config.toml
num_hidden_layers = 14
d_shared_expert = 0
router_score = "softmax"
routed_scale = 1.0
balance_bias = false
init_std_router = 0.0397
lr_router = 0.000614
vocab_size = 16384
norm_eps = 1e-05
positions = "rope"
init_std_down = 0.0
decay_shape = "linear"
batch_tokens = 131072
doc_mask = true
dataset = "wikipedia_en"
Below are experts of layer 5 (counted from 0) of a mixture-of-experts language model. Rows are named router (the router's row for the expert), gate (a neuron's input weights, with its number), up (a neuron's input weights, with its number) and show model dimensions 192-383. Each number is 500 + 50 x the weight over its row's rms, rounded and kept within 0 to 999. Numbers have three digits each.
After each expert's rows: a language model's description of what the expert responds to. This comes from a sample of Wikipedia text that the model never trained on.

# expert 47
router:531496553556452439546454512489482511477515521465488519488516402518508513493499444522511624645555553547425410431403502477538538564462531450478431418567533421495477546560482436448560456500561532545458575565352477476478485491467496440509569517482488489446465466535495434451534413495543536578494515552517518491509502453508490531456489575517356431509530572503545500498502431470467591421447484442498499522406542575543521527431523454446508429551461439578492513431527493456485573488534511462496456610530413403504544541472425480569539557546514556466486425466536588474523451492535436464
gate0:394582561612536494507507471500547483472485461372520529447399519541406451450537494504498539487510400521574494476490478545483423527413544416482451506479551473365490443565377506368523472550636592512461534519361428437622465472591465374558543536542427498482521459546524459461519473493501452529494432439481473586454488459526469445432477506547482481529463476406485463466526550561511538464383434515487523519461572573505437465521505468572592508524467505496534452459493570449531467570490490450433492390526480459501459403490509463510517460484417562464544510481393491473538510491559559545
up0:572525404511533540523496539425414531485593503376533534459496476479491543575555466495454452442434526505484432489526421516489465483535595472497516563513511609523514463570523440540571534586481501516486384581567452479483457493462408434542591464490578499538511520508476385515488544478519510617556472535540550508471455564591512502488413492478509453512467509488488514544499562465530495521521596520508390606445448536492541532579434598525451498611512453554570521595574488509566551532493482517677472519519517505587462564508455435552460576460499438493440441491510559423493499558414446573
gate1:450479528485469465511546494530534545523397530438496447530444496577455462388574461531502513582504612418549437522530576476489526527524591522530531446419436527461488435535478548468597505402542482416467502533570487452530523493493449433423625488401498522453407559481518481521514497455444607548439466510470470545506500566395530548513442490502528514530485528462572620513504424524583488518529454454478463574551487466536463527534522402575367493553614521505422565476501399524444417545477492481557548491381467414470446493478452510430508443537428539531501521471501548566592499486489481511
up1:480487507578569517478513426509635508509517491431383475549526486478363460493488476426514521448511535530504486460481488430497535509445481449542578527505476584495448492522598532496601366528443505416490474513465479449439478454477550632515552469438439497495417472483544487509445575445498545567489481529481504416568476476496491525593516462526508420538506557445476443440599563465625501488523512515451468516590522511459507490484394439540518536513526542559596471527457500472573483523501561551450459527507488488434494547490537472536494502515451420568512533454480394497493507573578506448
gate2:426529505522510486505482528483431502517541513441397548500550590536601553519523459473494562478523507489404421517504455646535488505545507470557585495474455472407584453604507423434593547488563446437575588415649495522502529422531538483533549521596454526474549522523437513525581473547428471555532555495555541509592537535533483464433512483491551549543483502537586475458461498538436575466498475415492561458411486516521575491504541503563489521458506496548537448510451563501425514521516480511463518550476438456621596463489531411603499623524516442457474519472491489444508522487502536490
up2:541532499552434544480486491460439529536479459486491543561526469446440520561499410526523499446552452575415509447425531490546548413533451449452524441541601470413579466445489524506514507571465507556607452491500565558562515443456552452464496500553567506493528538520529482476498506477479550571466496572481560495507519493584419501419523586476462542567544516500466520525503484582487527487364606502544493435440407486450516550521522490475455545499512504506480516521493504482478571429421449483528475564486444497497597461473557461508456447390476570423447506533507435520341524498454557626
gate3:513409520447540450454515520440537489496468496524410516527501468397599521441432488504514461537484505522539431545448480500569531449474491499542527432518499484454460496396493488615504459583584602520461513509441522473493516517416547493516436453488562493459508561434537471520457546471479515487540501591404535520466499423557449469491514558352492581495530527518473549468408487574495590505481481408554480421456518439532526571424551484477504488566461547533537473472531516446474501521503417477625570514542512519427600596536511440504582461531578517561547562501415457556445443535461496529
up3:410579442519451454523526494497527453459484481555464472482467493502524500523553537552499489526471509526532545464576457420441466499393508532499547492453521436466547568434432562441438568464437484465529499376542407477526462486530543429556653452500508501524532494581513486504502482493527640419534547507533491485420565562490464512522468541588450423495442515581530595512507439452496512527478511535521526436513504549479511465456472462592436532474472497522484494500471525430506473479512588485510493517432446490500542478489490482398410536532265472504480479463543554516578513492462432520
gate4:485466513603547499533526456496528493504459557526386375509519466512544529555537399406561447508489483484448562477550377507474451532501554476446482473511537524506446522515543574533591469456560585497477472487409484556436448437547523575518572447406537422460473538444507526486533526530521519543456400478597412533491469493478541490584479515600499466477467616454520564464462429519556507594455483425588481490431430445482498556548534436478556499460489481573508444466482537440465449659498516533615446351484515455479583528519545462508477503564502486461493479440596446534518496413426353347
up4:481518503549500458524536549537488491466491508425462337473477585531432478545484451488600489576490493413478468533510434447459471563481524411528420416637509530568532450506537513535507458405499575483509497421478455546509501478486447511454525510465538526455471522387530502422487450450445522585442466498541555439511508416542547445535520575575546395449439514502525472472633490543473453480504479521503504522500521525603524530469436403468440462541451462489509472512442490440466501549492474434533509445443541427435499514485441372593545484527527472507504528476511494478556496453497521426
Table separators and hyphens. Hyphens, pipes and spaces in sports results tables and lists, such as Min-jeong, Run 2, place |, plus === heading markers.

# expert 29
router:428585484513495450497516487571507480478484436438503494572517467559528523525456481480531563471543465582423443466661474517551532505468549531542448505519497563416547514533459555489444492459630425546491472589496470543494481529531492525424560478468388441530437485513436472484483457405511471584510468496479480431516545541425545464592476618477478503534491537398476521484478475550530470564466441611433511516577409525614504493496505584571557483476526564602451479486420481439489477391517574540536445471438510427480484544600496402575461599484418516482473441455438461498564548476506573557
gate0:401534481416500541442531406478538483535402503442457525497406562513474480483532442514539466411529557466553478425624480486542447532508525461512481485449572499487470540486455508456514504463544464480486450483436417429457466447576439401576444522478419559501516507521557498491494463469396576450497448437434485548578479379589499475449484523499522523526466525466503514399570505484575579477458501502552508474558539591486411476509480572509469498478482482525555560451440511468488415507569459504522494478506422383561483503505495530587504480491430534577504487424522505466511544609462447525
up0:629481495463443447615478601509494495530538466520452481496542432444539502517624536533432476545453413562389487524553489573519532483450531398475554524562538524473491516520545607493573492474426541548449516534534553610490489484514529425497529502471612477542509425470468517459423517532496472520534511541555434497465526479527510553563409504567529522455518555481488578603498562523479424547502524570507445516467525531494552558483479524434493513616510473520546425574499541509518537514472506534511468493485597448481495528539413497443474595530504469525488485532505553440495516452529437572
gate1:472523553507457491510493493538523510469346405454454491494547483519495539514461534469601492482497388473519502560532578535489531395536576522538550500541525548510559456530459519481576523498477512442469511604428436525549440547489540558507584519485521504480458484494519520498569419447459474610504481519541453533487527504392453501610490488440538516497487485575474635474486447546566542521505498503401505558527550504569539498509454640573427518557492506450488484527528416461470404515452501404538511521416459458403471445473419413509529482470542531498479493458543454513573428490599383426
up1:468464506483471484479500462538565488495446424518435575581497463530474467534546470512496492467470485586524523524549576459505588458523495577589520532516429566474494471504557622612619438495495625405540500542553514516458462413470428525490574453475485459463520484465564578499525436403421483528529376496532509377509464525622420445546554442595552410537513524524461509477527471466486469449559490453483550560535533482490475538500464484498471590560525506505519524547530505493429407450472547491521462536470480492449458542488464451486548581520420479509496561457488408564476571516599542497
gate2:461429447607456480544448528485448511528647492430470503476454481480551454461462503475599523445567523500478478504495488452509528478668501480520488473470494473409559402572435478436534510538506526438599546546525497390510536454451518506455584466556513472452502404595533497474519591563427446535615466472509497502560508485485462469465528589522597480497561526507586435474506452480396454559513506482370494403495525492473542487491500539506574526540494481552567453578572577399497515539517478487544515518550466526648567508550483408400521476410493481459439465439427467487544485426466531468
up2:481435425523483441474491536451379497520430545505536493509523464455506461455511543450538460507540478520485597576457482483489546431595517510401461535518509428418535409534550481558558492493451498634563543456596530435454515437479531442469476569541480532514508505498557475485539457490416515431484489434446511457610526561563534546486503568576512477566513496495429552583594563540493573566471568511528507549446400457486571446501552628565478535453462514423521540519550469551551604527506366465491542464460482436484607486463503564453495480488480549539450454544481480530488553433500520652
gate3:494471639511495517494497511541513470546524511537491503461509465410513606524427447472471492536511415520489529490335470480520527524531477570561570513500491498466475490407554522614542535576500613510521534536456543474521492571464481496505565418520619491459516467487579455497378449497524484508560449500472485585417527476502536516517490490552521616533526583550517515425397462639473493496497469477525491498514560506460447562498548484446479447529417511532564416543535510411475559400540462478515537532441455547515507574519471414509476459507601568567526512493470506487484443483429442525
up3:457473477482456464496525392458563578488463468509445505473483406454452428603529510523478488494527444528518470433600497498499547441492504514538604482457557436382460346564460562469438543544402438474560530459542434520566481572439512466500509485560398454540538510509529492532494474465586492389545469577503491522522541541392549495485483544585454515554429513488490525508500507565585526522464459607525529378509495469475498438513508475469429527512393504507467555571476526507453516465524610486483512493476434463543511427494458472426471461496427509527449500499490516566565507505497515578
gate4:467511451567539482449473436480539462491453450512437430565476442574520517539602479453531405621449519509508521466523448505462439544593506527486564483461447505541447551523543528498573493442463524458465505505548496540468464445541506443514539470448508479452463469390561491517525487493463537485519485526577427570467462444449507518518442588343495506505576572430372533455563537545475471503427469362602399509420437404555635564591494524481485524511524501528491512497508527448474397558525487500597489526517525546420619536503542577615497537521422494469553563541562485577508520417405433490
up4:490495485546518502498503478570459513510561505532525431534380484589445426543492501540523454500445488405421484506509427470492459559538500474541401380493495547604467457533593565431446535469481478474463587504464464519535523526536397497573498478523508539464407491462618523425529492439592561549548478511535456425516459443439505481478455624388508535394503515525523423500566538539414481454478473520505374518493539468587506484479458503543535480447487509476492533612501475457531477485560534447596553521502533471437516522531476451484534538527559412492603526529448435556479583501493565540
Digits in numbers. Trailing digit groups of years and figures in tables and citations, such as 2003, 1945, 954, 022; sometimes odd word fragments.

# expert 11
router:459490531478439491488524423566469550482555439487516566521482515521544458477370468528508503512560535575506481552594532559498536516514499570530446575547533435564500513503576585583494479504525552433436412457424523542456536527435470483408502429508511523491484510554466616464557531530497577579495535458427505554511493517493547469540376493499476527473425512582605436527443491518369499480426381525480509496554529581541496494411600384592485485554466536481482454453517421526490510617542470454438478452497482543541497489489412543495468560523452512520550509458429462438521477503494518558
gate0:385557543456415501491480488456451445528436511488627521469513501480555489553559500559578455419534545503608514533443521466527430549476524504479583478477568490448468558440445444564470457542546480531472572465409470433463469453563466426479382429535437561506493557432502527491521549485567425489440473475513500536549538512618488516525473546519420484500401567512525487456502492553515498523484486484604472508467520501538482448451451460503549504527536485551550476464515467525489470597535459500442478462527429461580484509491427475540504489469386491547527576402449472450548423514453448584
up0:606473506509525498534491536480545505476549442502458441476484425417437466491628549436437397434554462407397415533551471549488409461524534458496462563459522608513514489482552422346584493525469487545388469574590583503514452539514393480568653425477535528508433471525446416513492540513539529521509475541497552555468441400448535497559452484533559520507519527567411507537524500480523438509513510522590423460484463562456458593522478494520501478518539498567498421473472539472468467462435551494528494528492515476438411516582489480546503504506580508426489470538517523487487647526543543535
gate1:465481597659550542527510498589566531572456489547494516494479550495471463529464512473560498427476512484551428483548559471462513490487611444553498552509484572459493444535464672538625381436472486449460452416453485479459449501499547552446515507388471514471477500504489489517500467473483508549462551510449427488528507587422560523495463449432564613464521461575394595499461487568580543538527467493466488566570485474623490523524400430565373511539549547585485476464551436492566417508495596468614567555415483457427550420445455519515502421540455592549515505477421477534537397481503451518
up1:509434484551539526455506522501538532574529496519535497519529536498438442476514480538449403515461455515591516518507548523546550466436538491516613533426563559544525457523529525454600543594555477508517516551520563413472442466416440507468616502403479510492432457553568585505478551491545510552476423524527543384549481430579526489585568429552518509451532486508502483535541503534636485479443600514491479492644484463476496564440465433498514556489551514452567474563449444481551489488476596507551462439529483503543477516492596424515530561548512503523560523473503472562499512547538447578
gate2:574475407516552476530488525483410388505535511462502553500466516633572454459575511433581528472555439499438477509463471493673556451579541519503439487475419439449621532524507501424550476501517520403552532488520466482465563498482520567569506444469458545437507486510531505544520591589446613508539461535524571406538497512549474513519514449406540504410562500478536442546477473575483525488436578451468541484490428530510560470533492477513589492466431467453527441450482554406534477494460487505460477493493423453674534512582613455534411560477515464432598476515520508408499550466498521413
up2:549434398537471499489481526469443524467462533417597504474445516411506485434546496490543496526516396494518557566445452491513600393516485476419421466554497416421566475505568512538531541460464478522592426468535552477525545518574454407460441467508482524490555553621523403518546450519479584479458499534446549498463476434567432514554578615406503488515549496452459381611530485550439515518395593474558516557433447519511588497559491482515528529498481498420476469497540524442539555535435439472482512500484457511534493445415533469460448464441471479455484468512445460488460479440467551578
gate3:552532629466459401452487490511454478527441554549466539572512485444467536530499439505478550569531445527545535536436548518539533533419476494555452515510489472529562558419496534615517568449542619509514526439477569521519485608383535517572521549483579556437537515515561432447507552462469627516484573503472459555513513460533525514498459466465491456475537511572547530422448490519498498528507525471495435471458523519525479507420524441446481499493360536491585457611506489358496547503507500465580535465520530501463519578429556497469546332506558457499519555470435481501442420562457450449
up3:423534490460503436496507511520488501452441495440481536453478482619480463537534500552512545559495440540541524511533514445481582513458490518467524487472559421438404513538477564518460522501407477508518407385572417565478517508530477376420583525500419557546454434501428501544536514501509545459531543424504578512416545466418475538460472588610513413514390520554470581481467459461583516474474460560587461396631455562561496408453500528561428516554483481449483513488555546551563489541530548521542520430491489568444482473517510470422470479510430500468505473540578499497501458501496508479
gate4:523465490610492517508512487465493515495474430448420397516513485544520416496437543457591495498509513427493460471511514475540533521563532591435540476441558484496438530474576576579603537488464555472536485499457487490496487543566503494370570541430548460456419477547443481455521479502529549448447464586557434582509461486498490498590481469530558555483569591488545549374509460493625545488443472407523488504468462411553522627523443518466508508525542483461495547456470573530471465587526567529651509445559545497502521545527613434484424541484493550471494577468547591513541559391462412387
up4:566488553606533521476511510564425469501497474515499475584440519564445467575432466568579581513540394422424384488499552459452511534418660526502420408541531489477470431497577618546475449553496504452526531544375484450522514524525506442464517577478604509455467437538523533492519486479590515449486564547540485506422480495453479413479478598547511537420433504484538409433617539492533487406477417489540457479485556479624491546516440474502435475544488490509525555485440495472501515480528506502470528507492548504484542526587510358477485496444465495560551524512523520461556529469501509454
Mid-word name fragments. Inner pieces of names and words, especially land, field, iet, st, such as overland, Richfield, twentieth, keystones, often in military and geographic text.

# expert 16
router:485532442417489427452464497621424428461492421466562505501578549413572466478506628546525484463606467548498502473523456523427508418552496559465450412520450506513471416477465513485454528385466501480437368521510486443500518543506502486538526497519392468461445470511385474511557457507399449603498584511486489417494579483472499462497499502512545457532587524427443499453511449559525509564571518570401512383439392538517545519518549446551469476465581483481538479384514482617533501508504418550451507632520504494479404413534471526514402543458507548489500412458527532499543512485529549428
gate0:410521578484434524475540445465510474506522487402522575529471560493542425511567426459515536405500536518525510473606403499533529529548544438480552446531539515510506557480468490421556461498475451521445380606388450491465462504653466434473528515581498462493435452515592485524469454415481499486428445420501557543471476452535519535412477518493566456495478493595575513500571424551545519485529516539496538569452543479494538547490535532590522508460530524506525595474480495438463463495519443456504509463508441441589494466508493586505508477512435518560536524334435518451520496519512454509
up0:574549457501604483525455615510528532530561496471544536486529416455465529538512492479469443444454538600500409494532499574499484461574571459542497605567588496458511491432528476434537534592440538522505482508559508525438457489414476448567541516549529573546446474482423495446498563511525494525565410522570519512525510478512449451555455502529497486518551461502461486513564535513526469526433528533528361519452494528501569464530521512503435484538476469514543441497554528610548521563522510502560491396475553489418498548533495478485553607500514487541539434470511495478537487515477431559
gate1:442476531454546513538489489475520450502416553513476462509448415521417537454530557503466487453503501543559438539480504468513599478482525488616578489470563475440488453502419550545614439425495505497496484388493468613551508642431528558434524586392497524451448505489456519490511455497475565553462507496506493477530493584415545533566526487486578473491487487539428588537463466580608522486481454465518366472574544451584470445471452497526472500555538537553506535457422401477512450453562530418501493410403450434531553506526496468454505454521514527498544498484453477555539425532452487567
up1:485494495514547529427521406472608511487457505567433452478477508559406485507550497446443454467453520475548497394602464451481531427507560562512552633516535538463491371568498483566586457462544531439500485635599506446434470430461462613425532518460470492482516622494538448428539504472531453469555461478524487332569492562572532472570578502491505477574494498474440505487480507488546516479537535540484606427637513476566414501535393488528551580576537515488526525530430423547613495527507539509497411475494516521449478558483503464549533485550537465551499564472475454597478466495524410536
gate2:468440441508446517514459494482499512576542506475541507511564557504545534471538448405484503425590537364520359573478541568555507475577522443498502418516474428436522475521460375362566572567428515415578567410446456512554509484565433577591500558483498539441502463459424570546516566526438592573499535517542471489492632484462467473457566453458541507511580455437553480412517471608511446515472493463517443451520420500431636551434509558584530526490532494490528524551492570476451546585496471537516472651481459543547473451474555490530445568497481496548503526463517506536570485448482535436
up2:459433357473530500493461516546436555525535449425582523538520504389523584492543484478503414433530438441529424520520525456555516409502437430478431517570498369443531485423465441520527492470475549544598507489443495486567506466517458502588465481465543499500526525534428472544458401430476556527475506494458500477481560475530413481395507461541510420493556468445482496493494477601505476497346525513549439573488404456402510560441502550490467572559495511564495507518470544550469585513458480506601496491523491479504506445350557610506444416432419524493444443473471564572508573448515499472
gate3:450460542555553457485495494558426504509473425540459526529512473396552534482472432519435505637494488512541587555416530448557586520425519516509497470460482473519443417387489499526524579567390655483465514493469539434577465537490564521533527454511587521455507501490541470502433462450501513593488503536498496524472493495533548502481503547454536512542497517575495532426489499558470474574557504452516454467449541583465490492541513467381515481483482563527588408437490478443441531495397401471489560460509521520510563602511486461488541319489584502561513570468465490462478513542439493460
up3:338533414481499460463499525541560475456523394531462438504485423475443504555583498516510477527471504590541507497536522434532633494445464460539504529429575385485429467440458532459423514514377545513528489384538445539442480492573550431511500532493503520496535551490483462482476465484523515485494557564565501468476557489435551534479420538571461513554483578579517564497474515511624526562548506530569504451526482482506496516464474471518412511511480514520515497495519545469537442511532564500534490485476380477581471443496522476428490453486449536527497479454620516473561474613444592475
gate4:443489573497442510473499478647507463553499475487444516501519402516555493548505487521570522492603456458463496510566481493478408531412421539555578509539576515496418593501515555549608499509533517471424527483490562566383451473509484560514549417420522444457444383493376472495555419576468502455485537552531502532524470550362504464576505526499535540500554574511475503417546511503479477554465490462570446498402435362572596510499524503475519517548474493495512447509477587473489483449560558453530488435551560433417566502478629552453456580521483467470463609451580489536556469410453470471
up4:457475522511543548479522589601435457560585532491445462521520537532408508552433511528609523467521419384457486479497465547517479534479515516567447388548563533613524463514476551480473464551502448455527494498472515577426475541553524442551438495477553518446411419448483498462523433442512592511409601485573567483438456464472541484473481506456520523469539495690529440495643506502439504486589485568509474523552568461619534480428489384606514487498470490450491523525468534427524524500464502420555523486503531452402502498464526453480459517542432460540563550516481518536529470453468529443
American and -ly adverbs. Adverb endings like -ly and -ately, possessive 's, and US/American/Australian nationality words, such as allegedly, normally, United States, New Jersey.

# expert 44
router:504574549532542494570527473514415560452497494430510470490619444549432539564489488521507584527479548521484627417375479596527465535525444526507484545564505513498474563535492550459538509592490491498585555521397473506527497543490489449466511567548528438531477507460463480473521441539565439411588627486376454423436508596472502526516539500613447506516463466517433578464493572486439389451481505489442486486379527501536420455440494545445520501516433493488504487577548401486516501419469516497490534568478537568449500481598482511384542472469456501515418469515517472500489453546512433514
gate0:402526570506419486525504418487405436555495476477496513548482444630560513464520531459531520428514483465454484435560557570505442570430567455537495410427491587486455521491480471569513432506589519487486490506387354477567479469519500497436420553493438551526476402425522586526407460488533464482494506482410514531459466459623549532481496431485470407522434556536548518381544461550569528524500474512557503445462515524495495452477521493515573501432418516493488487475437551513521447469454396414454532399513482453587539468517462583499556536539490510564498490442479456431471456501416570547
up0:583501463486516555515487630511483487510575530525519581453436463464502538545603499536473509561507508540564484425498482497519521426562553500522501473585550529543493502469508562461543595507439467659470466566529579565576490474487432409564557523431559464500452492557538391516553580509485547563494450547508508547486463470513443509430429548514549527516548474500473535590521524483497475479520551548529416581503520527496564582485461501485434492572519494567567488531535496423438496457555521556562482625456539520516452564494532523491461448492531380456512403513551573515505529568599425565
gate1:403544517535507494512499511502563535424443458441450443501512524511492487402485487495497491526425507481442466484539438486460539475505530483604605562356559544453550491492489573465538510420521523438486421464556465437508476530490486463480540426519508504472399494539503551606546403448437552536428523516518459507579559581390533496505509489435564482502529568421460552541508497493531501547561504550449489518608588491563461485529473444554484501526552500487550528508584451576475437544508510400527519493386510393474485423443494466470440417506483534547600479573482463505577464504459462530
up1:546445517565507478470506494644533525608463557502486475491551479523504440504540452506456398409478415483551492429570605545459520444487537407550381540492492588491427453480485503525619443389466517412446543490612503516518472425486508577442525544363467521498506527488538566479532489471534469490454442488512510413484479476597419481521493472534547499532497438590492442508537483505603555473539523459496469513569480482429552507483484480458468550540500526515474454462420476502522441430494546540498430455590449513439442485473464500484613454578512528572387481439501447516503485463508548501
gate2:452483449525532483498525574491498467516551503454524529485494568473469435474461565510550540447583552494513525543393511639418559525602517426544525436531503476458505418510557468396596519497461499486616516435510431458455543473401569576531406495570539481448470510482450551518556514563455485540602501484520454432513524510546492575590480512534580554451559500506567505465434367562515513448495527433466501468449412543511518455534459527566536511446408505513560485513423590494566537449533510495405539557470368452628510463554511422523405523466508485474453469481547509474540543474576525465
up2:525419430575521467505472484543423560484524532501590537443500467486500495472517571468495489442428428530494492498525554433543577409504413403448541485512495450393513451445457469497541488451448501513540508379521541484514469456413451474492471569512510515530491585492536581514500431473467533467470448472531493544543498624567531531437510573527513500581519509515479542482643514544482539547393560534461478456498495371418560474502545511511598553504480497521476449511482494556564625476476501459426455444492480488539563478497573538513532505474437485438531456533500437526464486385528539654
gate3:487483584477487485511495423494536480519381488488547510530548437481548519577485416500481539527479449485437504468492458446527513505462477513512517460524508499520513481398496525603520496535490538509475615511493598520496485492360471529460510411493576573436554569556500412506475458490433549558572555543476500529360533482544504539543550438436503492490537481533499510424463433496489456486554578470550490458498527463480436514506561475459532484477385567559549482499435539495423543495563400437518484476493525485487525559569513493527501425526591478627539532389456432508395449586434481496
up3:421510471448503469534543468450455522468463453516484428453463456481472553558636494530514491414429461548506499431547489414509501469423545464521452503447575444476439559512511492431433511363480479575513541402531470560470490589615465478485498522425459459523533478514528507471470525504616532530478516513601507549462555514484447489494423546581475405554407524522543555505427473554578516538600495569513488430563431461483446470448536501589426535497520466491473445513437548470463456497521644493497592515464500483573583385430570458486517519502455496494467504474603519410502466553563521532
gate4:473559543559512441522511470598519462536462427546519471537529411518546503586502512477574520536488528461446437529440520503531423523477518442403573542438538524479441565532551483545580459502568521563481483508516513520419496392500448578423528463403511423442427553455528452370605526530506521493536559539558485530463456456456535478632487482400484479495569609433474527465510464505580517511463503459530453423451428438549531555521474505412529513518554478560447488480504573503435405666505474492631448439526563412429556569550584535500414533449477494547525480487523524505565469378378404437
up4:498548545536476384516518541667444478512512497551536462539474502475459551571444495532548573467460438408454515511510484385484466554491599427477503440501511535540535481507552546461467392509507494446517588529512459584515533461504449517472470588436557559460452488430634421355560471491515601484537522518556517455509531393476549466480468589459425400453525598443547491502612499529556538388518522542529506494475506515518520481407447447497483482496535480550470587553505539550413500589511519442626472493491538404419476506539487390524525543464520420583582508475444509466561499475443464477
Numbers in stat tables. Numerals and separators in league tables, election results and career stats, such as goals-for columns 70, 93, and pipe separators.

# expert 34
router:508475530505551483437498512433542435390529483453539542499514505543487559474515472552499597537444509444513494477345484506409424514596454436496541454470482489485501475362522442531479527619495485477546549429528500541542524554604526382521452559527459482479495524545481426493606535450534458494433545506504590473473464441529552464490502559496453624563509483552508500506559453489441473559464561497488503466484463474546567490470441570533403491567488554435509555541529531393542570404478449528536554478475516493487469457496544549486545527571589605435500486531456467491558441550442468550
gate0:344532505529565472486476454506507469448511473415490611415400602518489511440532504436510559437436522461526496491513501557531425513472496488495540514483544533501443558450481513488491402460536492485408443448469443519539477508606483384520458495518438443513486534553502461458467460504479438558398440482513486580601514473531484456597456504549466450504493488499590510483578507470493505436428423542559480508474546456512476500503415532535529484574448503517553563521487506530428434520496419518491528440540487303542479405501516458462516497603479577505506503436416504504496428568465540476
up0:584548494527480564548512502489506496468636441458489582494458431466463481529570524494404358515489475526502459550538417572478474465547496413542502509564583505504566488483481526486531450473493514560501463557556579545487450437331454435500486486451567527524451458567456462495503551491480494603559469490493509506545487459423530502491435493467438535461564551466477540517468488500436460605550485519554454484453467546462518586501512557439487488489523479532543523509536528568588579512496482530486490412477569471508507655474458435566485522490438459567442457512467518523516569598499432575
gate1:452535477520411507555503427576561543584455486523485453466530506492426542399507483583493404536517541433580436525572548470549527492468545503635558464449457512470502444483466556526562442432495509498515535577564419566595447565422525551382545438472484484462418556544481510504516472388523558586467497497551463472504553514381526490554470463409549539502460502507554507436527560539561578479497496528426493470519492467564516472530481517523443501516566531510444611559537404508511492551433495443589475441411493402473554431511449484451506384478568474566561435508489527537554365509478481519
up1:544481374495715484447501478519458561462465480483479437506569556551466469549501491495504469377450546572578546496469515430478526462416541448563428620462528577453506517522523481484592519491486536420537472530535509430436499492479486553527532500502498541490470468492530533501437541498500435534516453476521459420505484481540449515546567506531501441501498551400467526469547479576569487476596563509443497598623446493480462533451455422488457582527484526414540403527476518503438505431492470503505453522566455458399566517460515484560542542492443402495487519480465477497479525513627576505
gate2:391482503501520491502493546431457457497480495446471509533553420605518460470460470451508528467626475454453482508442543502611525469589487485513544475452433461439520411629456454503575528558518510431589546515487471426563607494527579408563491563541507500438523497612519508517565551570493524507436471539541443456540517525551539476434483462511559519540546470460561452487467507508560514507540494476426548461513453477475533513519510539557545514457528482543488471502523591464506481491463496515493476556480440458669491412558504451514487557460527463588514576467518513522432508486475433417
up2:508523477497518489448465465511339491514406527484565538496446525357518508455456423490494414494566510485427616540537472473532627423525458386525493446518521438401503520490480475494518520415523511640517480492543540491519524505506535460529441551528559571518561517550547501464479446443420514456471462523394551411544490509669470455445545485610472480509518521396490495476443495528472496497389515426566511470386455460473566462517483496502567570520492518527485401458495512526482533543442474498519493451463429400504627379467571508442519488508419520433477507521442469456438463471412453559
gate3:442532569428489446416499543421482481586508459577514458556505579404588577476456497484461485600505599541541509470353480468514549503608422555582512520536552547494496486509509589558502495548548587540547546537428549525538514537465407489467498469517484427455509542497549410477504482494455594498547513536370575505416469405518550520497491561465506533436542499570446471469395447516518583575499473460519430473506466455477474559528563469412479495538519528525563446489488494514392513486491502466505551544526552524467563633548415502458576419569560521544594505443477482540508440547403477564
up3:485546430481497464503518484503520470509533475484451434404428475528494464584561525511481454480471406545448532454605447469543475525475553453480434532424584416503386504400448539546452490429485490533400535490560461481521495551534532487548559409487430519532517530522553480555533487476522543515450539505544550466434541556449501571542431534537425461537474484485642536530559561519566468488512533555558509460541532482482520478448505464544477546412460486510506519572515507452553467477520576485516520459470458491482506414528561531450491570516401564551445524509482515477538483517539548555
gate4:534521576548497475507471474466516499483555523551382415519469406535526510597535415465574466522481487441450459472506472390475482567481567538513580473519510554514413573452576537532560457511469522518487516572535518442467466507455536625475574451441563444433425454473458491452523502497531489493534549447552528476484466542434474512557522458485528587503524588457513483481428517489621470542394499412520395458473468429556549501505454577404543510453548490541487537494497586534547504586546546525546440353541541441425577569506517511417459504522543456560497528482562481519575465437412436419
up4:523495564505485479484497524512436461465571530481493449483420541577444513599529418560582523510500435420428463462453401343482516605476610494509567446519462561545534529465478525491475464518493457491531516524514438473521486558513547569512513465480572503448429498430533542473512496444567517468563514461509546446448503474458508494475491543547527515422496531575508433502530557525507489469548514513508474443543499499574519497431424425504410490468535484578441568512528527558549565489519501455465511490464561454411562568512502454492451470509598387581549533466483489472500472481500521459
Infobox fields and numbers. Digits in lists and tables, separators after colons, and values in infobox-style fields, such as Windows after Platforms, United States, 2.5.